config = dict(
    num_hidden_layers=10,
    hidden_size=256,
    n_experts=32,
    experts_per_token=2,
    d_expert=192,
    d_shared_expert=384,
    hidden_act='squared_relu',
    moe_layers=[2, 3, 4, 5, 6, 7, 8, 9],
    router_score='softmax',
    normalize_top_k=True,
    routed_scale=1.41,
    balance_loss=0.00841,
    balance_bias=False,
    router_bias=True,
    n_groups=8,
    groups_per_token=2,
    shared_expert_gate=True,
    init_std_router=0.011,
    lr_router=0.0008,
    vocab_size=2048,
    norm='rmsnorm',
    norm_eps=1e-06,
    tie_word_embeddings=False,
    optimizer='muon',
    learning_rate=0.00798,
    beta1=0.9,
    max_grad_norm=0.5,
    batch_tokens=[32768, 65536],
    max_seq_len=256,
    train_tokens=390000000,
    max_steps=8046,
    dataset='wikipedia_en',
)
Below are experts of layer 4 (counted from 0) of a mixture-of-experts language model. Rows are named router (the router's row for the expert) and show model dimensions 128-255. Each number is 128 + 32 x the weight over its row's rms, rounded and kept within 0 to 255.
After each expert's rows: "mostly gets" lists some tokens that are sent to it at least half of the time. This comes from a sample of Wikipedia text that the model never trained on.

# expert 6
router [138 166 169  78 182  94  86 182 168 165  91  76 125 103 146 154 145  85  88 163 127 136 143 173 112 149 130 153 127 115 131  75 128 167  93 157 184 154  82 102 106  79 161  83 159  94  94  99  97 145 178 152 151  86  90 160 110  87 102 120 151 155  91  90 106 155 132 118  95  88  68 110 151 141 171 177  94 171 179  97 130  86 109 134 137 153 102 108  88  81 152 133 169 105 107 174  96  84 103 167 166 140 112 121  87 159 172  96 149 157 164 174 102  88 161 118 156 109  94  98 150 106 122 169 123 121 140 105]
mostly gets: " president", " President", " member", " leader", " director", " brother"

# expert 10
router [148 176 166 116 184  98  80 182 142 165 101  86 121  96 127 146 178 113  96 155 141 124 141 171  96 134 140 167 146 130 123 119 126 169  88 165 148 167  93 101  97  89 167  81 174  92  97  96  85 139 174 141 154  76 109 163  95 106  89 101 159 139  96  89 146 132 121 123  95  93  79 100 173 143 161 143  96 168 156 128 124  86 110 138 122 167 102 107 128  82 170 114 162  80 115 158  91  81 127 156 165 128 111 116  93 158 181  92 167 169 173 166  77  99 167 110 165  95  87 116 149 120 124 158 166 150 123 129]
mostly gets: "​", "\\", " —", "elected", " married", " located"

# expert 14
router [154 128 167 132  95 109  99  69 159 150  97 135 163 152 179 121 127 156  68 149  88 143 180 162 134 144 177 129 112 137  94 169 171 122  87 131 148 148 109 141 182 109 148  85 173  91 163 205 108 138 125 130 104 132 102 180 108 122  86 111 170 121 110 155 107 114  93 110 111  81 129 121 170 138  54 125 161 150  86 113 145 117 132 134 179 131 117 122 117 145 123 142 162 136 144 112  98  53 102 148 147 134 152 109 128 162 125 134 134 100 115 148 137  88  96  83 116  71 102 110 159 166  56 126 113 122 115  96]
mostly gets: "č", "ñ", "å", "š", "ü", "z"

# expert 5
router [159 150 160  45 176  95  79 102 188 148  74  93 149 110 139 142 160 153 154 143 157  70  69 193 134 126 155 134 106 173 142 145  88 128  85 153 142 147  77  69  85 113 133 105 110 112 133 163 121 166 160 111 146 104 159 186 155 141 106 109 186 179  95  55 184 136 161 100 104  96 107 118 108 142 173 114  91 138 139 120  86  90 127 187 124 117  99  68 147 155 167 106 165  84 159 124 134  93 144 183 129  88 173 144 164 136 137 103  73 149 167  89 144 174 117  82 131 123 153 149 153 147  92 153 100 121  69 106]
mostly gets: " U", " V", " R", " J", " W", " O"

# expert 12
router [129 126  72 128 143 129 107 191  79 121 112  96 106 106 167 130 137 120 177 193 161 100 103 132 115 118  79 134 130 135 138 101 163 123  71 124 127 109 103 147 120 127 111 121 139 122  76  81 108 113 131 127 153  88 149 186  73 120 123  87 170  97  78 122 140  97 143 110 125  77 148 130 144 117 144 116  67 154  80 140 141  73  66 124 104 161  62 140 113 133 158  52 190  77 107 142 135 145 128 168 112 172 108 159 131 171 138  88 172 136 150 133 100 117 138  64 108  88 151 126 135 112  49 188 149 150  81 173]
mostly gets: " 19", " (19", "+", "–20", " $", "_{"

# expert 29
router [131 169 175  57 174 136  88 135 126 127 106  79 161 107 125 103 119 137 142  91  63  91 150 102  91 147 144 128 113 154 107 124  74 120  92 124 135 141 123 102 115 137 162  93 108  89 127 159 147 161 160 105  58 163 135 171 116 117 137 110 189 140 127  98 114 108 115 166 123 100 195 144 125 134 135  94 154  92 168 104  75 165 149  94 186  99 156 178 145 119 176 120 153 124 128 131  81 156 109 142 136 101 142 142 136 173 136 145  48 162  63 138 154 125 131 146 121 112  55  81 150 143 105 159 176 108 139 149]
mostly gets: " Ca", " Jo", " Ja", " b", " Je", " Pa"

# expert 17
router [ 98 169  45  95 141 101 104 105  75 167  92 116  71 121 124 171  87 187  76 123 125  78 120  69  98 163 120 155 139  86 119 140 123 137 167 150 103 155  81 181  71  95 137 143 154  98 118 155 122  90 131 129 142 137 126 150 105  77 105 124 110 131 112 120 104 152 162  72 101  84 133  84  97 155 163 104 132 127 161 140 155  88 129 167 163 134 127 145 166 141 188 126  67 116 127 201  80 121 127 151 167 105 102 106 151 122 133 186 108  76  82 130 134 122 178 138 128  88  77 126 128 129 146 154 107 126 181 133]
mostly gets: " de", " re", " con", " pro", " De", " sub"

# expert 27
router [159 123 132  88 119 108 126 145 136 187  95 107  90 108 141 109 123 184 111  50 137 123  63 105  91 123 170 120 110 139 186 131 154 151 105 168 161 176  92 141 152 106 102  98 135 121 185 103  76 133 123 195 164 126 115 163  97  88  86 141  51 122  90 114 112 163 105 129 136 118 148 167  89  87 117 135  93 191 153 114 187  96 122 183 152 156  98 121 127 125 128 129 142 108 125 133 182  90 137 114 118 103 133 103  94 175 133 132 179 172 105 116  63 105 107 139 139 127 102 122 112 125 184  84 138 135 169 108]
mostly gets: " h", " Win", "cc", " win", "vol", "fin"

# expert 24
router [159 158 155 103 159  98  85 169 131 170  98  80 137  93 138 161 147 111  85 141 133 120 142 157  89 166 125 143 110 124 138 103 110 157  93 168 166 150  89 149 101  98 181  90 173  92  92 109 102 160 166 158 174  70  97 163 102  77  89  91 172 116  84 100  96 156 149 107  74  91  81 130 164 141 162 176  99 161 161  93 137  93  99 102 101 143  92 109 121 105 153 115 143  90  80 168 115  85  99 160 144 151 120  89  91 168 181 119 176 144 172 152 108  74 171  93 152 115 100  77 161 150 116 178 129 131 124 132]
mostly gets: " commun", " part", " women", " law", " international", " children"

# expert 25
router [153 152 106 165 100  72  93 106 168 165 118 153  96  86 148 147 150  85 119 118 112  93  80 148  38  93 177 192 141 142 116  84 152 134  86 101 110 196  61 136 124 141  90 184 187  92 142 138 135 161 151 102 119 118 115 126 150 152 111 132  97 142  72 148 116 139 122 125  91 149 126  61 140 148 202  92  76 151 109 180  87  84 146 154 114  90 123 100 155  86 119 126  79 114 116 132 112 105 122 129 196 110 106 151 101 191  97  30 105 166 161 139  73 120 164 117 172 136  96 143 192 136 145 154 171 117 171 133]
mostly gets: " could", " lo", " \"", " continu", "—", " be"

# expert 20
router [ 70 140 166 154 107 148  91 149 111 144 113 176 148  81 165 104  94 102  79 181 104 156 155 106  88 141 128 152 107 153 117  78 196 134 109 155 169 191 112 171  87  83 158 151 139  85  98 144 106 190 104 151 167 140 140 159 131  92  72 159 114  90  91  87 110 109 156 126 122 108  93  73 151  89 150 176 149 160  97 128  67 103 130 169 141 167  86 117 108 147 149 125  98 122 161 135  99  95 107 151 156 187 176 131 110  77  76  93 176 163 133  91 116 120 160 114 148 112 149 103 134 104 156 101 179 118 133 141]
mostly gets: "и", "po", " gene", "au", "log", "mo"

# expert 2
router [149 126 113 140 138 141 144 215 166 138  54 108  86 126 173  90 102  89 144 132 111 135  62 124 105 161 121 178 159 133 134 132 125 145 109 132 154 106 142  94  65 129 156  79 113 115 138 128 163  75 149 141  79 116 108 116 169 121  92  78 127 119  86 149 108 101 164 153 127 151 143 121 120 115 133 147 133 168 167 135 117  88 158  96 168 132  51 101 130 118 139  51 169  86  87 132 131  99 107 179 165 162 125 117 159 136  61 100 102  87 168 130 120 107 162 102 150  73 112 144 124  76 242 131 127 174 182 127]
mostly gets: " fa", " di", " Fa", " wh", " m"

# expert 4
router [139 149 125  89 119  50 101 111 119 169 138  82 113 192 182 123 163 195 118 142  88 120 147  93 134 143 152 124 110 125 158 145 145 158 100 144 140 120 101 110 181 161 118 111 167 103 156 115 158 191 175 141 105 117 156 197 118  81 144 107 159 124  83  70 108  97 112 129 106  73 131 146  91 126  94 173 144  79 138  97 148 138 169  80 177 152 125 110  61 122 138 177 126 117 107 180 147  64  90 134 145 112 160  76 108 137 153 127 119 148 156 168 126 183 157  96 141 127  79 107 148 180 122 148 164 103 124  63]
mostly gets: " Du", " La", " inter", " San", " Har", " Cor"

# expert 7
router [ 70 138 126 137 123 110  91 171 151 150  77  77 144 118 167 149 117 143 102 200 142 133 187 176 128 141  52 152 118 142 195 140 137 148  88 137 144 139 131 109 114 144 168 124 128  95 100  72 152 135 130 167 205  98 144 165 118 114 109 147 132 130  81  99 152 167 104 124  98  94  96 130 163  98 118 139 113 198 109 126 142 108  99 148 186 152 114 134 128 136 152 146 153 100  60 108 133  87 113 174 117 156 188  92  86 140 140 148 178 138 146 140  98  97 170  65 163  86 137 123 187 167 114 138  88 169 111 111]
mostly gets: " April", " October", " January", " September", " July", " November"

# expert 18
router [146 141 165 138 104  95  78 117 103 200 130  88 106  93  95 151 134 103 144 156 101 127 155 108 143 148 118 154  69 143  45 120 142 150 105 114 111 164 129 124 152  51 138 112 164  80  94 130 145 131 101 115 145  85  97 135 123 170  89  63 139 130  93 105 153 167 119 134 122  71 115  96 100 144 150 218 120 148 102 160 136 112 175 133 111  90  99  76 122  97 143  69 104  84  99  87  61 137  61 149 181 128 105 169 134 136 118  97 126 145 169  86 120  85 154  82 139 152 121  93  76 145 139 181 146 140 100 120]
mostly gets: " It", " it", " he", " she", " who", " we"